config = dict(
    hidden_act='swiglu',
    moe_layers=[1, 2, 3, 4, 5, 6, 7, 8, 9, 10, 11],
    router_z_loss=0.0001,
    attn_scale=0.102,
    parallel_block=False,
)
Below are experts of layer 8 (counted from 0) of a mixture-of-experts language model. Rows are named router (the router's row for the expert), down (a neuron's output weights, with its number) and show model dimensions 128-255. Each number is 128 + 24 x the weight over its row's rms, rounded and kept within 0 to 255. Numbers have three digits each.
After each expert's rows: a language model's description of what the expert responds to. This comes from a sample of Wikipedia text that the model never trained on.

# expert 4
router:114146086165071128169142127150083124117131187136101142139181147099155112152149136152145161175140145133117099103096110148101117158137119152093129098146142158127109057134134121157155113143096112173135090142151144143153119166131185128093102161145093105087094134116126112139136113144164116112132131092110092126152099093142178166080139196080112146108104179149142113135152097159147157132124
down16:148130140157138146115158129168117110140188158148146122119113148128163146068132122113169125149119128153107095108121157123107079116118165108129146124155119148125077083129159097107160102115143156126106073117150132130106107124161120136166103127128163157110091127112130171108106127159109166166140126147144144094110125110147149119133122100108127120083134148090141146130132105141139141122131
down17:149115127111132116115145125110146137128169165109109147129094138058108145136186068089065093100164126078141130085138100135141123133125126160103068150135108107101118121138160118118119173144133121172090133096134133136110122130129118088128158121120118114126145119177133127152149114138141134112131087155138151146127116125148095101110114162126122088127133116124071123157119146118114149126104
down18:089158115165136144133134141138176143119090139140128130141155135147148092134134138143139127144126145136121130103116104164145146122127139156137118165142146110133086109133171141095121168067109114175127119120092164120111089108141168151131168148106109119121116118132101087140072120106110125086136115094120096126145156128117130098141138146142119142145118128109145137095156145111139089144140
down19:174091120119146122118131174109106121143113116132163129138106086107114133065161171128150143125140155096128124103143157127145124108142118054145139132139116162136137130155167123172149163080125135108125154168130128123178122105119120114134124140125134139127122127202177161104122124143111130147114124115143149132133122128116119080135150140102117140148172124162151125149125124115148167157139
down20:102133086130082090139110113162135118134153155134126160086128154094193127109178164124132126132158127155162119123140138089133128145113125112122121118124108160129145119145139139128170118091093158148137097161122120129119147115155147135182129138111132090122112165114143107170162124138104155105146099140146108135121131120194147122131158126076168149160065114157146149123099077109138115144149
down21:113128120114141141178093105140112159122183109106156134174122199177153151108095139144128138107116121179093153128103085121114095178115153113116126100120117129134174130121149127142095104143107147132132143099115112133100124116108133121111150108165116112129083175109127100129098069113123121133112145120095157101120130148114136137089124113139109141128129134149137116117140116145129123129131
down22:106130081160107128161124119154154124149152112193147143156169135108141142129107113128121146120187108125128089087100151138154133148172152097138122145128116141078136128135164160122150095119068155156124104148120117111161120146105114139121100116136159130124118151125101157142083129119150103132129139093103162123176180118122133151139101138143134144082099140124114141100107109186163130110143
Description: Odd letter pieces inside foreign surnames and acronyms, often after a capital initial, plus "by " and LaTeX backslashes, e.g. N-ed-unchezhiyan, C-z-aplewski.

# expert 20
router:100136075141080102150166117086109128109159129138161098131143154088165124115155100118119106133135142136106147104134101149140135123182105111131080152148112145097135076081097115108133124137109094101126079118118093122176141108112135120080103102085111115081137117095109120133110080138121086117122119100086087090139120125154134134139172171112106111115124121153129112146148108124098129153156
down0:137106087170110138145103130134161147122120103130143141125153119105174103137158149118090134151137138105124081161119140082136070116125198096115095089105101129103177115121135117075185128151123157052150083156108112140152149122138147097130101139121143163121089139114146094088143160114141099136150127135096157146108100126129110131144136121159160124138105123125121152150148098159137129133118
down1:113107123122101104125151152146159099145144149144114141138107093127099099112095154111174098124145128132099111109128143080139153145140093123137151124150111112105127133125159164129148105197137140099132135117153111154116107083074112126134129094127155115110112116149121158164149141105139147083109166123130135150119138120093153116121095159106147101154102154110143099136156097061129112134169
down2:129125112150175118129110135144156082155162093111081130122122134139103145135138146120122091151116151156128120121139163129121078120150136116129105125159123109129139050120133103126139148128136135155106124151129122107151147105122135164113166085156158129126119125116117107124127123149126109144131100088125124171136141148131124150128125160128128156093107074145139096142141110150112150118160
down3:126087139097145103115172154136150117137091113081165099144102157165171128136125092109136181130121114119132125142111104089134121166123125117128120133125127154114148108122109101110122103170121132121147104149123133134128128190107117087138065134133127094104138129102110156146124111135134118147100151152140078120129135083112109112152212122146058102128102110137154128106101153094155147157076
down4:112124140084152143107125169140158161159133150145113148081131101140129167096142112129175120208102117124100098124109123119133074192098087114145143150120126123160114104170105132120069117090105117152134129148173156157155113113166102136111151105140114166115121142091145137120169158121135108092126125141137164141152129090117143167119111104150127109193118126153133141120162162184100106183157
down5:128149145094142144129147160087131140121121151140147087149103115163113131114135116123143117142155106202099139113157154106147122143145167141128140114136095159096086157176132141094108163111134144172138159131105132130115145114135174144134119121117077114089139072162125144131113124094132120103111102104146115095095077111130127141105081110135143122115145136106114118150100139114103158145149
down6:114153137130155119122103146124145144125109073103139116079124136091140134116115143077108135115120143149092154128153164098151117088198144132150142159101135125142155111095107116131091118103134138138122159140127121167163120146138091114115133083092097118129154141145159125089109122123123107153085149116124121135147094091148102122148141143131107139158141145095101121135056133131123112132110
Description: Main verbs after a subject reporting outcomes, such as won, received, defeated, released, plus following prepositions in sports and reception sections.

# expert 5
router:117161135151115126167134159080110146101157170154162104124143122096151143129141102155116183119132067150118144112072116148150127146157106132110089096105156129095141101105127127118120170147114133106141119126130125119099114142111161119149083144145140145130129144104135129130123130136151094145130163107157073115118130116148148121118112116107123138129092175129151147131112142183121127141140
down0:120071184099105150129137134162123125140137108155142160135170145125150109147081135138102129084154117142132138115089111112126192137136127127110088135097101112174111115144102176104099131115126161127129109160131143128101150120130138089103139182153137135106128099125155143135126145119116112156122139100126152135121162113116109112103118117148115162151109147152143123106123131132134144127149
down1:108145124145140124118126126131125126145131149142150110134119108096131099119115163083146117169153114150123134137124153098120159124164135110143151168106126144096136155138159125140124113140125111153132109127130118149109147102146150126150106127123159131162134139144179094109141107160168098129108142126142114089158125124151163129076177147122146139179117126117112104149125152178070176138173
down2:130149124149118102130123126133148123103121161098112128135120095152163121178111132133115118064090117142124136122156153121102129138129183095125133121129109104136089141139149130142140123107108085192095109112102116116106147096126140114105126090123127140122121064146155114138141119091088127140122148141188128134113106118138107124149134170143139145112181060159121118124075130111156092117087
down3:096091137147141135101124137154115124126140141112092136099139115145124159121161130131116133134090143094153123176100167153111086142138119146146121132106135122121134150118128123135131136198119131129095144155134132100153140101165112093127145118138152105124146188095123136125125107126105150117108133149142107109107104107133154132119116179124075161130119123108108130159147139099147158089163
down4:115139129176168124158126142146151108179122122100100140117095134108130091120103116122113117096176153114141161135153110127159130135109143137145113185136150121081087125114135178131127098097128136111091124101162119123107086124143117105123147114127107166119162128150146174118133124135137115100131113112116131090125098111130144139139149147109170098115123138120154122103109102096144150141155
down5:116118128102142123105142117116116122155097143115076147131090114099126119095162163127056142103125140156144143108177175136138138147147160116122094134155092126127178115125102107162086154175102115123106106101136132123126109138120145119115127093141153114105143160172074157151114092130133150152158126164127099148088099149162103087152122108142095093122133074138098131142154110149135116147069
down6:116138105109158115140120190093125130141097176145113108143116135162127104127092110088129139106177108124099111166128118123137172117093114112137115173149172124125161152144154086145129165119100148131132113137123135142148091141130111127107145122114101103163101136129155161148127142104157103115141144150120093105124165096124144107129176126109158137099102117131109163078139113143114130109178
Description: Middle pieces of place names, taxon names and technical words, such as Maced-onia, cy-to-kine, psych-iatrist, -idae, in species lists.

# expert 2
router:142154108139093125138149126112110137103123154131129068123125132074139094101127140138085130169161127103110135114090140113122116133135129143097121134163098113112147135127145154142124140177141142069164163088108114128150103133124125150118104112119127071093105121128152120067104122113132110135117134121128103148161092079093139156124128151081090110151099156162132129146124125122119100160120
down0:120137122103154127114133122107120095137132142104140136123139162087135128105158128122081143119116117152133134113134112145100127111094136151097103128143077143147148092088103136121129111136160156117146094082116067108149133152117176084133101099143100070168122113082126158147138098167119143134144113149112128116090149180131132101096115182153120175148124154123116117148110079142140119136113
down1:138108153080137127105111086129122132087120128158113111117150128146094112166130126141122128137130141128129171111073161122110111141157094115116132146101094130157140144140109128112134122108157131100170116100084141132135108131087153132127121107130185126135117108172139145150136100119117114117133143119137109155149121146153139111118163118135130182121086129142127130118158136099120138124115
down2:139131139128164131130156096170150060135125112098150126116110112125159178137109119108167116097120105136153127111143133114091152133142113129094132132133139117139086117132084151171133124099131104161115124157153180104128142136100108113119163134093123161176136130120089192154120134151102157120114127164184117127137127119166106104163116113104148168140143130108181127120088153104143116135122
down3:143065117155129109136179120150165130123173120130115114166106096103127121124098117117122139166140135117094087122110154138139139136104119095143141108101122161079107114124128200141170124142137114144151127138143177109135124156154128130138111121151165111089127149174106131114141144141153157125111118164110103158121118136095108146148101111082161110111082111126156165129131163132149137156107
down4:087110134122148127125093131109154139142102148109128126105158149121109143153133153102176087149182088128140118104143130080151143139119114135147143100160089119126119113122136126110156131164183117148158132149126116105076136129101084149137141154131128129148110108155135085115130142130153115128112147123119122121121158092080106092089109122135167099142126127107116144110125106160110184118134
down5:198142150172131120104125131168141127116105104079135119075109121081098161134122105132127151117156136113075147106129111167119131079114134189160097140129127121151097105140110070117136097084110132160128174137113135130113167114166138136130113130150156104116157151185144140131108152088131121138123110114116141191121164123132137196136157132150146114127112117134141156132141134136118165114109
down6:132143106127157121123128125096130132140169130081149146149100099106129132140151178128090090159147134119111113149168134151083157109094181096131146084092109152139109106102123117105108119123109133172135126119107156078077132121128104131116140104125111152118099153147099107117077120117113147143148100121102142102137078135122125127131090160093118169136133106120130123173115113121124117113098
Description: First word or piece of a field label after a dash or pipe in infoboxes and tables, e.g. Location, Date, Coordinates, Votes, Preceded.

# expert 1
router:108126146141127138122152143086135172107113225167119088117133140104151079115158107106115172143146102111158175108072127114110145141153098117103145117127144149151124120136115101116169108107106133103131117107171132104111122134128107111130073164117165138095122090100129124136125116093148093094194140108111138166136131093112141178124099157143114077139112153125124124127092126140102145171124
down0:149136196151117162129086146121088126138086110118123136125155155145170136146154105117122145155136145133116120137132089136088124141132120113156141104151164136107123157067106147106134094140148188115099151139148089122086100068094110146109133129092145132145137127108166099176091139104142126133126151151121127112151098101151115073118127167112154131121138059138125116150128103128124136139128
down1:110141160118097093141084130097109101119152115162134103162136156149144110156128118087121148131130142156170148117131148146123161140133093139123097102135121111145171129132115157117101106140149137127120139116149124129144142160134151142156116126094130135145118125071119093094117146137150106124120115136142120112098081130099123106123159142133139151126149118061139143132111093175132124132196
down2:122124145114076149117134123129125124094108181111095114128108096123144135105125094159082130148135117111139145129136127126149179089102106148126133146109107109170157141114104108126129121146117169124133107117135146133118125106080162189140142110157202133135143139145087150116124108127169127094192137166129153150120140102154114138157172105127146151152125121117100134131104094148162135105138
down3:128146144113121137109138111121101098125139157168139085121086073138111084139100131167108139156126109131130138141117150109119188161081109111117123160150118101139108142153113152152131165113118107159107153162142136127119114134112153105176136109131114174136133100111154170128139111129086146131133126099153115127103163129126135092121098055174138115141140093081123120158099156096117130118114
down4:161104130118103111102113165107078162136101133113109114125120138129108159100124133128114137105120117125095117166095131098166094107111155104111147125133115164179131093124131159091118124135127122117156134136152140125122141101154110110126137183154134155136143151133112093093124143180135107163101092147172089160134150125144123107114096143105135125132163151040150132096156123130142112101124
down5:118126152117109127145109103178086145113082149189125113153149146128112146113123141134124128120106116157149130127127124134092165136134123145126113137112137148123098126132089096107151115149156143097157156103129164089154148137123167130169138126155124108119081171120176126134164159129121149117112090115110064133138104111138147143115126115118119175152092125138114111143129113107118105138127
down6:132124134168134075120134131115139086123137125144136143121104154158115120155135128134122095144089161158156115165131097150112177163156116170144141175127165149133145138105130150117099169099111078149141108121132115127123107134087143111108120076145135125162135113107106118104173097143129164115089117133134111086156131123162154158104139127156113129159129155144109131131162160121103030147101
Description: Bytes of non-Latin scripts (Japanese, Thai, Hebrew) plus commas, brackets and "c." in name-date parentheticals, like "(born 1943", "December 6, 1989".

# expert 16
router:090143100145099132172136116099123127088164139123152103139140187107137118114138112145114123138140117131104121107115132142130119141124098100107122132118144145096127092095115186111141112166117105117117123091134090123116096069078164139116094136106125121110127112110107115127123116114111107123128113093125126110129132123150139144051110147117149100175111138156100095142154109177123116179179
down0:183144131120120177134101156120126131150102168113124147112102162094133119125118152132111165116156145101137124144116114139117111097101126143119134099128161100159129133086143063116092142125143128103152115141176123106119155098137131137120118140097144154130115157121136120144158145110143081102180143116115116143160138152103126160137130144149127117156104102105147127141109166073114102134150
down1:151114143151146136137096121084114125117092101121163100099159152109109142164134156137140097174127091094112110099116105117104148113126150098131129115092082136123142102113133130154152131110129106154148113100134129139118144157128131148162140125075138151108100121144108161095093092151147093104097159162090114100091166113161104098107118122131130106160094115175154098123117085127120114078107
down2:135141132069141107100149101128113115137135166157114119106107099165083121148122108128129126123166121113167129139147133156107161111092184112112117120112117148147071131117119087104124079129098142106126138141121138058153100133102100142125154100132152124149130085134158127141158167134143120142146139121109158106119162139134094106139087134107120086121150108069132139128170131136098124095117
down3:134115101090186120134099151122128144128166174131125122090105105147143129183150088083153130103145134117093190110124077144122099171162113109147124126125126094152137119121118145154205140110134109089154125101093124153118101134130122106136106103097151121094146125091145141119123106136148128142140160082142110151108106134139124145087137096142116091124118110124110156107154135139149108143119
down4:126163115122157135133122152142143086132101110090130071132111109148133130086130121108132120119092156110140136166092124093124131106158098158144137106114103129112146125104093118081138141121110184120167078102139112151142198151134135083121116169104124124145125089111167137176164132130128126147130112108145124140120134149097122126125136092147124097149139125163147126099122115141086080141135
down5:107180156128145138123123107098122140117112162133120115132111102084117106115139105142153153150138136110125108118097140205097102123124121123124153124131153149088139091152149123173135114162134094117128137137094140112134077152087129109081105137130145153143151129154159159104140141116166148101106088162096154117102108155114156105093129121122123159133120064107153118057145120101113091106169
down6:162130108153174155141148152096126108166116169157130128084097115143152073119127117157156130137143147123117171121121120147107096142178117110172143158128162099132124131133138129150126101160144102150157099149127103117158115131121143128128133175109097104135134109113134122084107092109168145125108168130106127127146085110131161123119109162083109134114130107144133132117140141173115128134073
Description: Subject pronouns and relative words starting clauses in narrative prose, e.g. he, she, they, who, which, It, plus modals would, could.

# expert 22
router:161138101138091109141149167126116148131126171104123113099150132115165112110132139105109118149147092083128151133047124132084198123123108135141129097151114150110104126124087174121123125132120140136135140137148075092123116118121133121085064134136142120120078141119083098119091129119113118104150143155144127101155082129135133141119149154111106160142083120122121148140150121122114131138111
down0:096133135156080158160152094083123166084108135102167111117136162109140125168190120154089119135131108139145138160102108165154111125139097084141125166147130084127141120124149118183130112135140158135177125137149118166103131131093121097129138131128127133104103112112131116118158132157096130126125109131145127137135149131107125130096158135116128111121128112154093112135121101129078116158096
down1:123141111109145091134151126171106131177125156129134118124168121138194132097105107108165120115111170151159130090142155137120141106127158116130121142171102130111131116099087142142100110080150141125141116086118153110154137146142131143159138107107147184140129118125162147106118112130091120121134098121126134166138114141119144103139143130158169109143134110119147076144123146134142130177138
down2:133135117159137115100122176116110090140114129094134086168129171153097086081080127149129160101169155134133150077158128115121120130131142137112141178141129123168083136102178121124127099139083124137125137137118138111111165122131134111111120090133080122123131152086110114097120143101145135111084145136154157149124106110111102128132140088104093152128111094165155112102138145085119122100131
down3:150108092116133129159117145120161122163145144115069123132155087158133077119121164137132171114108107118140168134138092156172115118084116097125077109084118094144146172134144186126182145099093151104130160147145151078113118139141124120117111081172122116152128138089111107167105118140091148161114148192154146103141103109117125153131134134097131089127124128115145129147090096113114102140161
down4:144109092132124090135151148140142110133147141107131144134161105096133095149114135118151145111120105160069164134150163091152098150113110152131130133141121129116113122150155171113109167131108102157088102108177144130137151154156190170075145094177111084116071111142129142112150158110129170124134122113144124128140153117123166085140083146142155151107103138117156135118146159111088138123145
down5:155132141102119139157146136096113141107085172133098171122131145113133144152130139155140142133154097183127081115143121163142157156119112081139141120135136132105127118117127118160137129123154131168168122136140133137147132127134106135158173105074163134135058091076130126148159115146151148134132083135147152161145107129161126121151134073153134139138147130118097141127102109138115111058137
down6:129132141115101085154116115143146169080108152107117118103150140103120152111139106135136108079143116127147185142166130154102109101142158115101096172130100113102135138162153139158168121132094135104113167162115156126061119121143095079103116161172123124138170101176116106141151136110085094139107115163115106113117096129101124137131126130140138139145149109155115087108129165129170126096164
Description: Sentence-final periods, decimal points in coordinates and numbers, closing parentheses, pipes and heading equals signs, e.g. 46.6281, U.S.

# expert 11
router:138129091155073125145127130099105139139143149125110142139178147116151098140160111149088175136144098126123117138099112160150127143172106129098186135156134112110125139127125118115135131126129124136115124045125108102126119123154126099148095098136156087100101115100132136085085112136133097142131115120121101123123108101134123110119095132140139100135130184153138118147132102146124139164135
down0:154124147162107112117130175138138164114117143147116130134133116094109129119181105125126057152098122120142095134132122098100137092126137148135114132112160146118103117106119116120121122167141100123082094103142130076179090147126156146119165142098099109150116119142110178134126130111123127140122112090118135123115188147162127162121128137132139096137139133101135124157133151139132153104127
down1:131095151134096168123163117119100091097117101149115164154167147152074155136165108118134139186132116163124102139126191129125101124126161138105155106108139138100134141160106150110122159102125119107126100134135165127135132134125109119134125157135127154128102128143166131116110145141090109112093132122146114114131104108133150107112151109150135136133145128139149112135144118125132140140106
down2:173127105137111140162114157131122092123116165123137142180106102132110128148122157115129135116115123147129084139091103110137149124133113095102108122128137128159129124151145119150092116157165086096142137086107146171127104086117153121146135119142125116102117133111123147091128151108151108129108106177089166162115149137147138137124102107105115083090127144134119135157115139116149128128111
down3:125135154107102068159121101156127072148119147146116143145107175158152127104122124146148166095123133121163098157136136143118156139144117101137108108123097141148113176126163149114130141090142140058151106154104158136125100161123142104067145138088077105127149184128121136159107113134120116142137111156160137146128136143146127107123097145163138133101144140161119119088112082099145096162172
down4:172115143150119127125115183168101136109132126147105142127119123108140104122131124158104138144107129179140087142114112125084108088112143132163155106115150100160117128172192172151110140163159135149166125111087181134106148186129133164142123116139115133144129129096162127095064138133151148103087130145112122133118145118134155142151108090100123122120133103093101099156150138132108131153151
down5:127152058120169094131098096083142115142140100178117132123111088145174104133111141138132140083148127086138111117124158116151117100130101156129177115087149097076136147129132117154190131107131162141096154116145153097135145166136147102112115107137158096121096092111114147126174161113086122118098110115124154096140136144138138142170143119123095112144108103136142171128166151127176184109102
down6:148128108144122143167106124155113100120107132148137134118077150160114070128154147143140167101119091099185132113123105139081159118133136143163133143142149117108129147107096121106174089103165092175157130140112121152107098130126154097128138159117136159168116131111179110126079149134142115096147089083134122128068118105108144133136116152141145212110153148086132135093103144118116099105106
Description: Opening pieces of species epithets, surnames and initials in taxobox lists and citations, such as par-vipunctus, Pit-thea, "R.".

# expert 9
router:129137125133099097136147130092104147124138153122131120112166117130127146132154111143118148145140089155139149113103121174120168161187121117093175113149121100118112120137113147132126152114109117107158159110135085124072114145119122130137083110109141113064101116098111117089096137136121103120140113105153109104115090111139114135104139131106125104140120145184111084145142103160127123160136
down0:104102162137102146138146156130090150122118139134147099113114145139130103148082112135128133143161137101133129110127148099135119125107107148116102107112162148095152171133104136119073119114143109138129097159154123127137124142117126076134128124125141134080116171127098106160125143094100131130142156167150147172122111130163168129156070132129130117152131182099115130101114186119125150145147
down1:096127145111175107126135118149095088140161130133134101133093111094135160104134086167098139134079154123109101120115120078152130096119088135145114125151111120122111156129148120133138128118172116119126096158127120146148130114139114116133126111132105117110163093120106168102159078127135143136106104130112155133116098115112128141074170135142150123103153162074136103140159122125133127151143
down2:084103081129126090142114120119166142149155114088112090165119127126116101137127135096177141163133087164161125139112183127162118112145159138144124084109136153136150133111142103138182110128159097115121142093151140118150128104114137105167160139131156093124122154167118158140125146126169128145119147106135144143130111151125108141126136096134139148132162110133147123129163117133149107106119
down3:148122136108126173141097070136155129115132091114156118124113128095100142161128092147074118163170171133136098180189100151114100127162111131125136126160140100160148160141124127050138148075090115145122141103090111127126101071119115121145135138140143124159116137111116118115127122156126195125167130111123124104131151145102115125163147117162134078112138085108096121112146116116116130127095
down4:129119137119154131114155125135107118132094140147093112101127123164094097169130172132097129169136106136115116133111091134134134151108115126130123134088129137136121145149148090145152118110123099159118128137119132139122116146123117112099157129151104145065128131163121104133134097122151129110138132091101147103100129155151095129069099128108150123131160130152119127077119115129060130129130
down5:138126072104114125140109112151143127165123139112112154144078143144134130107120134103138140138130097144128106112132129117115141177147153100091102123143134113114160093101101153098138149104105108090176130123117121145084119152114137150132131114094108124120101130132158139175135123126097111134152164172147142130119140134193108096152143161173153148093124153114123113139134148118151127156143
down6:115120137198119125121137173120083172126101113151143135147151113177152108098126082112153130123146130125131136118152129149100158143138135138148125110106140117119085109122083142168141128140185133111137140132177133141067134158144119069095143128135133129105146102152091149150126135164138129113132105106130139170105103137144141096149140138110147107165149065119093117120130132123157118141098
Description: Whole nouns ending a noun phrase, usually after an article and before of/and/in, such as research, aircraft, training, education.

# expert 14
router:158156136139100116120135128142115129111107174150143110094154120124102094081121089112121128133149118126137122123069109123129089128128139126130104150119129167139119113136111132180139124163152086146128118119143102117138122112156143155095111165116085123117104091125094143147106126119132136107135110124122057117155127062113111116096166147154126090123138140139156141117147082140139112162135
down0:132119120119161099162135131153131176131129125149153128139152079107123085089109151143143154132191159163130110128116113142109122131128123113118153105124116156138165134167151147131107138158158141136138123161133106126157153168138134119092145098164158109129105066116135137098080102129121138111154103126143118191110125152111121138100131126154112137073105105098207068153108113159166106136165
down1:121158088154137080111092136132099113167176110110113183114151138157154079131121144132119135104072142133154123119134149111139132154113121139103127110136115146135122134107129121068085126120159077133132117138094141130112197176116116150113133114136121096140146091152121111142122144186133130073100144112157142089092056178128095102120123141122174185111129126140143156108118114109118093145077
down2:162147148109118152121125095160119121165120127168123101126153122156147112128143093141113117103091093135122138111115149124123126117156098090096147147125174163079130146160086119176116102147102100119127186134138143162166147140093133110129090113139095079128123075118121146122152124135090085167119114152076191120122103101132104094109133143117105131111084139087121144106129095125118137113158
down3:143131127130113122116138157120155087136153151105113098139141100122095120161098094120142136075148126097138131111091113139169163092152143133072145119150127127146098168124139115131136120065141162149133127102087083097159104119116168116169137148085141108140138092134112136184069122142151130163136124124149112100146097130082126117143160135097118127097144128109117138054121108164117140146137
down4:156133115149133110111138159126101095095106141157155183135169146115087170133139149136121132144137116099116119111156114108126137154104168122104162125118117115116112167172126131118159125102127135096119136117095129123098115128103152134127138158140108124146154141115183100141141119139114154066095123134102101130084111166132128164098155134102116124115127151129128113135086081127143107171107
down5:150157129122135088145117162129148127130152128080162162101109130164114124145149152156133129114094094082089179121154099151160112139135109111149129134131095129115097146176170111112099121111134101102161131116153138071111109142146113137112104122113190104123126120123116120111120134118175139122127176136126146159136098116098141152133128116146147117132110147158140103107138111099109082104121
down6:134119125102139126068135102134143145108153107109086156156105122122143135137093101128108118141170147138155154135128161132152099150123115123149125131148101132144092125102127138114086146122132155106115112050135141136076099146137104115101093116148217142095127123153157131123173081139122141111127103178164150174125092104109102149118131156117113108138116128114115153099099177109156169091103
Description: Interior syllable fragments after an initial letter, often in names in tables, e.g. b-ub-ble, ch-ev-rons, G-if-ford, Wr-ong.

# expert 13
router:079161098167135083126144161122124160103183132169164128090133153105148105131119122116095126135115139157115163120096103133128103152189125137110134150144120118108150140092127134142131129149119083131135134115140099083142109115121126141087093152143098107114107106088154112097095112137135117126134111076123113116153129105137143142096135144110100092136102121119146092186167112135117119151179
down0:068148126101109097121127074118108132121118141102146140187152167107092121133133116121130129142162148133126170127169133072144122082105129100153127139112113124106100177138170161098098159113116075085108161131150113133124129135123109122151113144098179117110117086105100139100142164131153149151120156156122141141132196124125136125157103125148129147123127156136162117146158147117138076112110
down1:164126070142107156115114126135115120128120151133129141139150157137074113121078144132113147127134107142122159163086105140177108161106146119094144192121154110134110090151123106124152126146099153139157099131120135157155151132175117129091094094144136134132094153106095138160135089116140102151134104178123087190126131108120092124101146145099143153124075124119070105119137133138140110173149
down2:165183123120130126119090080111163109122141165114086149155219122086164150102174122155113111159133148142119100071155105145105170095172126102102150139130182108134132124147142095116081125140147116107172145151116148118098090151106135143142126111111109181132146143134105090155127139143108122128088156163100132166142111082145100124143136147151143076114135093151102116134130122109123122130130
down3:093158135133115131154104094113111161135132144101121122142152138133112119106126095141107140106150120100113127116088153147140118127102105154102130105143085133092125112122133114110129139141121128111144142112179119127153100111136198107131115149144093109131132095076130135121112125158098134121161103161140158117146140137082145139131108171125129148107093149184141145129137094100118137099144
down4:131097143101092090105102139123132145157139103170110121141110158153093135104137179130127184107144073154185084113144102141102121165166128098129080149141157144134101101138096176169103092138111125113124124139157138137162087125133147101155176090146165141147142088064140135130158136160129137156135146114087121166130128147110091113151143155137155092142141143076086106120119144126180135141102
down5:120140094124178135140146156119137148086083129130159107135115095111137092149116144146103166139126103091101161131134124132097165154120079156106137143117103115161140144108118114115121126126103132107122121106138101134112105097173104168141135127113177107110151088124166156137139132142092146132119118139142147108125142168141116134107147118133063120160098149095143149142085115165169163083122
down6:088149183083095085106175119115127143110149141117110102153111147063114130118120118128114154104127096141109135115126131162151105107111108117164156132128180148124123123116139082149115170117142134097118164104177137108126117130120109126139127116117121106124153107170132131123082140131137145157156109129155133112131123118158113108165132144163112135133104156084123147113134123123165169120158
Description: Conjunctions, prepositions and commas that start a new clause or phrase, such as as, when, after, where, because.

# expert 8
router:115164106139129100153148149099126156109164142130154114116177165099155099131139121124110129133129089115149129121106064172132184143127096098098080076124145128100116114096109143155130101112114134135113111120143104129141092094128145135122134135150125120108128104094099122143083106127131099136157151144120099142131103095138176157122115140142088104147103151166102114174137105198103143128153
down0:163082137109125126123111138139074143137129098134126144129110123123158132108177177090111112160123130121105149100078140153132151125105129121186166129143125147157133128184125147154125108133132119100111148155105188163121144159135128151126122101104135117159109129161132166133131113132154146139136170112146153175151155171162102108133133123136154137169094101124115178111097130144129130112112
down1:143153130130077099132112150111131100107113092150160165137147097109157134088131133117165157102144113122133125118105097088104104111188168131141155142138141112152153133138153102119104164164112090117126152083166140180104080157131136121186135137112124122147144169114138157137118144148127126140101129083104159135175145136119088154135123106066113135106112143142130152116182081074137164112143
down2:079174134146106107097181146164168108141093115104154081130132148135121150109107142121143128112140139119109141110121132147138146116131148084158138165131148121161104105116140122091165132134131133112130098146105166125126110163137137147152157116128129099183121098085112106106126107105132148124140127132114087125119107114136117132168138138148108118116124106144148113164112107139106162138152
down3:100127149100125142148119112127067110156124132143125149114141119155124147082159125115121153109096128171124112147098130133079072145172120159117122110124119121132143142113132110120131118164165106110124146142084153116125086137128136139122161131123151121116087168119096149100152109098149070121163126133105141129098128096087134128122097090102107129129142139135096137074106101111167103119108
down4:107160149138134115133156141137112141056115159107154127141150110131110095114144135088127126147126145159154111066160145150122117119106152133132150138124102114140138121130154099100146153131067132147105121082165134139156107171129133117124132098136171109152151133152120120103175087153134124136140155143105088079104123158111106155153122126106153144147127121108136170097075132124129169153111
down5:139102111131103108096138135122137107101109104102122127158173137124123121110107148161103130135132111160117092139135102121144143132154127146131144123097163124089108114144121136118136123138098122112112126113163157134151132127169077143186173117126165114161131144106133119142114129104140129139144136160096189110123142106168109138142156112139148073085119114169120103143148177173131167140122
down6:123140142138128106109164148112137120103111113124118117144148111150113131137121090124140161131105139138121153091100116103127127141167137112161106165090133129102135155143085129139113117102139139102187101129125134112140151132106137132138129137139114142110175112152118159133112167157123120146093121128100063119115129139121136170115130111158153135080141134181151130134156101120106099137135
Description: Word endings and commas closing place or personal names, especially foreign toponyms before District, River or country, e.g. Kalungu, Vyborg, Mauritius.